config.yaml
d_expert: 128
norm_place: "pre"
schedule: "wsd"
dataset: "wikipedia_en"
Below are experts of layer 3 (counted from 0) of a mixture-of-experts language model. Rows are named router (the router's row for the expert), gate (a neuron's input weights, with its number), up (a neuron's input weights, with its number), down (a neuron's output weights, with its number) and show model dimensions 0-191. Each number is 500 + 50 x the weight over its row's rms, rounded and kept within 0 to 999. Numbers have three digits each.
After each expert's rows: "comes after" lists some tokens at least twice as common just before its tokens as in all text. This comes from a sample of Wikipedia text that the model never trained on. Tokens count by the router's weight.

# expert 12
router:433526449543459577466517489451532516427533467494556521392497480502465626449466471418506497536531540466405581539527629544487469549450584525518534478449528501470417422502514610635554428524485412490547554535458564554473460487544536354523502433509507487534587530442556431515534578460474439520410510511514596554464463489478506463503500533543485481501498503528477449535402464416465462573475538474589570551450512498537508543509384542576534525394471495515567467499483574493598533475537559513431484513535544483476522455462507505498469546497446511506512551398414545443526453461535558520
gate0:511451422479454500473501460390565580505403473491544560535590487551459553536587494555478435537496534476447602481434528487534528586447559458501504477526449525433514505454482449533642441480406536509503459538521486535421546481640501450405457403539506552549530502617494498500532503423430482451501529529513532576556495455592516523510505424458547579466456495523553502469548578454527523508521533523407502431595481541500574533533605448550466477483465482479564463511542502557484460563556547509451453435572483480448481478531472412541564488514516395540428478489501487621466469546518587525
up0:479643551588509437555532476505509455438524511551479499527494459465501483395469537389425484515521445443415462472481470493406521429487488469494440438594585496435448489506509519563499475417463523394490499518493671489382510531498534476442526415580514434498522525499518518438496461480461525570463470467428531456407369530482466529449555539464575508459500536473587493496447591616417568562530455534497520560465438552487517455439484516487482387432405486571502524475523502477509481433529518531460543427496497537591490557509508542432461442509542547506477502488506452518447562442513504463
down0:501572561535487499482518524460545526475556559520456525490547461571497482462493504441496481488511493478544464505478408592573461467534556539451482411492505564622566414518602484472482550489520512498519499474545495452479394572490445538533537640464583454476500516512503604489409486484470412549529477415499529538488524547491516374530460523570547532475573583482558528478483426367531535529515509482586566499508529417514463563584405463543483497512489539551448456514459551467491469492525551530488578485577497639571419499452515441500508467384513592498562570496567510482520602543440501560
comes after: " T", " G", " B", " t", " g", "T"

# expert 77
router:485545549526423513475486504521587492451473580454468458550509426502483620520478544522553562435520526586487541464511519562515419516382515482508487455418526424499369591531519631472593494523596546521594524529543536516505456410482481471498449453465546445482507629445569561555528558479516505468519487495557571497489439626537505600496504534465490509511407422447501495485515469466500470490493365505489574467455431441542568483578459538557486549387509511568417505514438527527488449540493506524438502463455449566457617504515523501474534540489500471474445528439552561443549511513454549490
gate0:528559514450500474562514533601433542434477515528508535558506557470533463533539518540458482532480444524555576491530568483462509484430489498547576558517538571457532520525570439518563527482506403439555492457504503464556432597487415526637440498511460545469463503467479497563544497624457584497560484503481525477377468461518435445504485464588491368536489507484437539505427533489428518535579468520483505502404498480561546419473492505506461593547507468539520447569504574603495421492343397488524456560425517499515512484531517485544441443595512515444440493538604489543485523425566564541
up0:495453520578424523507578417501473501536473510514485557470557509513638563498523572546548481518466609509455533498512461463503568440531499580420504481466501515611444454599505503510591564508445487465461523476467452503411604520478603425469518434486545488507551550436522560537493458481402429497399456519545426517506647520492533576506552462508556486506489500454536533556522513546497440613503475531523449427545465510483529528516493514551501428524452522508533496457522474451634518469490429528511582425506598506469509451508455490499597607449477524502651510502419537448560477528466547463
down0:532446428521585506434516535604529426464431509461606437494552544502483374433541528422307513423431510494465406448490466506472524533522540495507513504539436492442483526512508642488475478503492489407486543517454573519432498411490509460510439529533507476596513502507535486497449534547602523533449542441465507467521499478483529506468460508570517538417492523456556569539528550522572573524544533430560496557479517544453515481560511487501513490457446505479523488423529410552467505517524475462447521521438532486461634505510410538473454452390468469491487540391579543541409434523425573433
comes after: " |", ".", ":", ",", "–", "|"

# expert 74
router:457458519495426548519507555486514536477538530534550508458428490531608576450604541479521576522513483498422490561525680553514432540481493539476540498458511479451444458478571522495513491501425424433522520476472545557444395493503538400444478448472445535550555533500606527554466569444481547454524495508512510524452449528493580461579528562529470492425492533506651457419460514514487462650478504564580554590500512517517495497545501521503609534464446565574516392547497493515558480508546583562447435438427521504469566463463440476513480644470444508503476491477466484502563529519558503480
gate0:544467494492517525488504430441576572521567515491519508488533500530503511442552500569507546404532493417520446525529539556553518469450481564447515485501452473532527431537426496586489543434442568569527521548473547437539521515427571461440424374467460469423489475446624478524553625513521501480407584539551489522418560494543476459457521532508418525532486482493473483487484497454531524575507469498506523421551475513554501410553524527494522529524470513524519551449534548553528395474471484555393612556590525511492529459499453500513569437405401492586458438640487550627520582437574507513
up0:537495467363480479494509446583517461526450584572542455502469481542496533477431575470471604575477448505496530462521475489495569517421457604451406468395394526467564479484527550453462504491584517489545502441387518564453519455489483569551562489469491563534583459462517480533499599492507532460473440540468507467530492572460511508486492514572461550493491442600545570521552551545414460360403497534465506428521552453568503478416519497459524523585448521563511451592531592500530461491518510480571494503479436399517514408466460527479363551532518487484477550490532459539535458482438535411
down0:549497527461517473551518597464472578412497524488545518529505504444509548573538460432479409439514473452520536483406440478612477461498543451521554534514538488530452527514609514468517531496470513530483422530572457497517441483591480553525347574498467462428543496594497504504462549538478504489529555566607526544515526393451439492588520487499541433505464594496561499466484487480563475429537532479509401559443451456539483448568485492624588414542574526523479419493475469441437488480513545511561550485437450465424452528498553576543567524489451553345548546422497515590491491450461512526
comes after: " P", " V", " F", " p", " T", " W"

# expert 25
router:473498396479435569552482501501586471504549493531566485378421510593491615490535445497487483538531569477488596538514515517531457530527476496500627498472500511372413440495546577531492489471545460453479556461504461515482517486522484402489480488486501521653585539468523531544448531441473408471409528483502510487476445454597517501529502545559472443489481465517459476423483485390508408524445471404630543554469464496500515502547391500548503468444505501526536451500492574520482587499495464560461491479551526489483566555426491483514441542496366535477513544491510548449601522380561562464
gate1:502473470620501535544550512460451426494491570468499483440543484512457543443494509507470482526462485462539570485466478533394560427588549483525495596579494422472517487458482377509552501449541519478459525548445488490567372397497376482466485460514529468425497483567455466474616538503507532458384591497550500521484488460571492528418540520517456507553536505434508479599518456461441482512565454456548510459515433499550445475485497546446500577461605593513509582531427588441510485580451508541579483464483563459430417541531447534475437513544475520559495628421483456476576456441510459460
up1:539520518432513555502499471581518569504478410454515649480580534480449441548561479543570456583448400445467442479583498541572464545459582478504567574519473545547540615458511547531521547596468538567549479491536442509437524579541495571486569529541497543548472535382455473592436513510596453583536493602452421496513500513574492520540530531526566524518522379582508423474566547529490484503510497509437527477562542457455433543518506487559519471521419516501469429506411549575486547573536497550457447501527417461507587448521513543506532507432527450504583508522493538536428557567491508546
down1:511580512498516595375402548482479527426592423479529528456567448469525433522496552582449569477467490515489571583483525618451554566552584592579521615504502537542417410481480539519513533496476486483442478563542512486430559571477405458461585505451445459484546600504544561518453536507518542547475493507537486528503542551519498489478495566517481519485592466535539493485522568454451490462528573400547506557504516494576538529462444443465497513488438514485538461520557483560578393472514478411452520652426484518492447522506504399472492506517462503549453542454347515459503529503483538489
comes after: " H", "H", " K", " T", " J", " G"

# expert 31
router:404426532472446516512466485551484414516492579430515464505421496575618594515614528502483519506514531542470515477543601496459446578471509517619444488419517471428455491594435519510567461492493473441497501552505545487474497447576521443491488399463479521508527647472559532572435540456574470587488539504460594498462458640486510487557492482520517457518435483467596422497477451471501540511521407488564473562498480424559490520602457456567519545399459509512431457530425513537504463611467540512482489477460550494536532509473490435504517629513505407477525574489518485503505445455487476569
gate10:479524447533504494450479532534473496544458484477608531518487576521505482625506441481463545497506553400524528503494595441501489438489512568557514439399519433442496518603446479474463556510455489561486484492458451502524552423487530400449485502546562450424509511402433483482491496598541468557488568571431588486498528490578506518441530486467385419498410534524558429473438362444415542392510526428554553522448480461528468501547556595465463574559525522412476536538517436529563459576507608494524493545500556428478470499524433479566563425567464519535550526429494508462493487565474450521
up10:516433472559398458585453518517498499503464527514474507533516532429507485416458506500566441531554393521513456527536460548486494565390492517476521564568472513568510521502514525607467454475571540482512488502555528505504493574496449622525576458444502559597540464529485517459493465462463537500529465417550439497470478465397534510546627506521637645538574450550453535603492532535540454518496476516396522488538568479478541502443377525457531423459483429524545455469446615409398488504487457503438483525494430576511514479549594479438441564499497534471475507504531538579498537480546516422
down10:577434485520453486505493559598536477458381453508484526537422433481439572599491472482570613608518542511550547601496474413508495430491547420515495427404493500507499501395519536454496547530443513498581458470537496485447511453459462461444501486548525453490502495483485441482502483541525478512468479488423529567504500440533625591466496495481523437506470534517558481559525521421351521458550561652498512458434433502466474487456538493522474487478517545551529397461634434504536534493545499481432482438418542602420582487497401552550527515575511518515487448467531510468512544490553525443
comes after: ".", ",", "–", "°", ":", " 18"

# expert 53
router:447469561589475486433439500542496448515552474502515424541347513584546608465487471467468468596584580564482461534481520548457472563467506423527589549468567405427469521587545503514529439453434396530468540537512543477490601425458544472513385513528524527471569529538545539516458540440556523573466539420446529494458475540538420502555561510510495483528426461431535394523475435512549467515447462555501473522464524477569479589594416533489548541427517525622489463463521532524455513537488540531464469539512474568463453570433535508513539545524486516507604475512571544524581507477587489551
gate10:464542437514535639455446564478510521518589410507476548534508586530634457530524510489486538440391477520445420529538588467537546485530550442515630614526425484485472518487411482474510506457467512509448503463513520569525468456534479484443506435493595486555487443578553469560546448490579497493460462533577544574459478459497416469547524465559502516542494491511468476521498454535510555478515494489466488480519501527572397586580552493448424485460510517467500468573448522523514463546535534483498562495628448485495494381505428567534456496496489432387544473600502383395499491464407452477
up10:447488542496536449519486465533501542478426494470528500514454546486398470575437521523505506491480507504495547487556385632501447498467506527492393513468525505532525521480525526442538450550466491441504515494527510511497517516395579481524544591497473595445559460421558520432442630569565513491504521489554480398517571450440562603539445567487503493467540463510559531468541517520419563558494457508448530456501437503461575421531401529563542498482543503452461499411567425450462467505499412460440454505423502581533505574451494479492539444598522647436461510472525644544431521506551576445
down10:491489396422487522493583520500451467572480421491543571519467570491639523534509504523508486493532490546519411456524443378444467455547479518533554564561451440409376513520475537501477518431445481532454497502499501501443610508397594473500486546592500440567488438560485551483489502473582583567452522584552485513477500531477566504583481392483499464467474481480518529539556467533519478491574479507466427466518609437548442514492537548470473542445550503408568539436488507494573410573593518447511504486491559506601504526481484480442538500527557504485437533524552355456575407456512464496
comes after: ",", " in", "|", "–", " (", " the"

# expert 1
router:550475473489435510523511538481513565408437494484479461445480487539497486478487540537494569500539537439493566560493469524505464522540494451532519434442588445425437529496633623467589433545426477531466515487470475519465396467429545413464444456419289554478557547502552453534537520533429521532465581406442517401428465493547537553478492499510548477555467522516486433442600413499498499494519460455564488583477520398502518532562439516522494536464560485524510444527480537571464520545527423562437394511523531502498480499507537554487531618454455479582501528545559578534527507460460572474
gate0:490442501515347418540539504578507432498529513618432426489627512515563467456503458555488456560461543426473476532490493500568496461503473521510463454484598465472513516517481501494462489516466494503466473528469497450453444562513527409543541549547456499526503469567520548452469486441545439582602522445560508428556513503497536522496448564562527560475526569542508495545524495480518509398489532453507605524563520424384504584502500486468518493487509538546418539522580561493489398483426504493545535545525516452340620500474436478392510497554448403445479525545513477506508515349494471399
up0:536441525501499542475499458443485568470520485488469605472609554503463533499542546429508447453450439542391445515550578486505422475531404539453548429522502476557549513608473401556510495482421491468505536428569544560469555460579518602560556514408536559549536492478458478526443484535540512510456492464584457406463562506444459539522474476445585388584527501508480552460484440516527497622457475520501556478488576541449489442559542511447437507423613462528485419389540439547417447544557613438499482576494510460474515471502515496524447443524541485405473483550514547491544489499532543563
down0:466478520547566485424495467505551470469579465359560423480520485588544458402425488532533463532455528488449542551568475493455454513437607491521535544522558513564498536557435452485553581478563500526539447601477461473413552559484529586526493485539534490477474454515478395483460515503522546502510462544405560503455491407514423574579493410534408531431557541418456467518554490524487468509566510453522548426430645553497454605553470528480476441495477536421565553607480519514425521514512458387503502406504403411489539454523581479482536480502505494524510462526526585507497512473533515496
comes after: " R", " S", " E", " J", "R", " r"

# expert 82
router:432482452469430529467431457478582480457542465489549505456520595496549558461467457496540515450521549445403517495507475491477485506446525500527478488469436564480490558658541596542590527465468497505563528450488552542552504461438540399413450409519460531590567531496511485484485536525431470500432529481518507469431417521522498514419574526508407489516405449521502465412498400341414491560535436549530511572481555426502478561550401444521381493488501467460463518585494487542491473550476457573474461499595486477449533481419521507408531497566453486446491477534546503517521579385458507505
gate0:450487504469507419463437471420522500546504531539527464553624532554477497459487582470483501489493427559485473451407609505535441477526366476427501473531503499472476643523521578565474532576478520567539522575566529574433487498462498411535497457536470442437538522451513533454476451376417508519482509480454567593474485494416501513503449478496574468524466574584476432564495446448495458580499518596486530495519560438535517552508436527319503529438493443532487542476518533557453498577586486538458475514467474481549509474508522488483526521500449525418530471482601384388482454520534492546
up0:503444508518485453497491546470500548531424504594516460507546562581489490419613538489505550525430474541481509568454502522513538498549470615496417516517518543461619564526519485476452479521539501513529539527484497495494390444538583424492470515576510493346444427474576548520540472444498554526619537578544522485453556509469494528548468467426528387454537510539515441549529487469500438590457489512516480534534495441396467519448526475446552513531424444493487578491452474426433477650565537511493570451498536488604524494506530507527425591567476522389515417469565379470530502545502488472
down0:400532537560411460500538544573495430473448495515449549521563532530521563543431466366457568483552461504486605439525458469519490493488475533461539393440578498463606491436507529479427504454649507383552504443488555431455516531538481476412514512434508505553534459451478465632458495450478529522543493505398528474475550461479456543482574551534541505422511479527449456563521559556544539460464558510494526505523566464442495447377458518511513487498562473397487468497418479463500564423416475495533560514490463507511452593481440555619379490544506506502510512522421528493481489473493572554
comes after: " M", " C", "M", "m", " m", "C"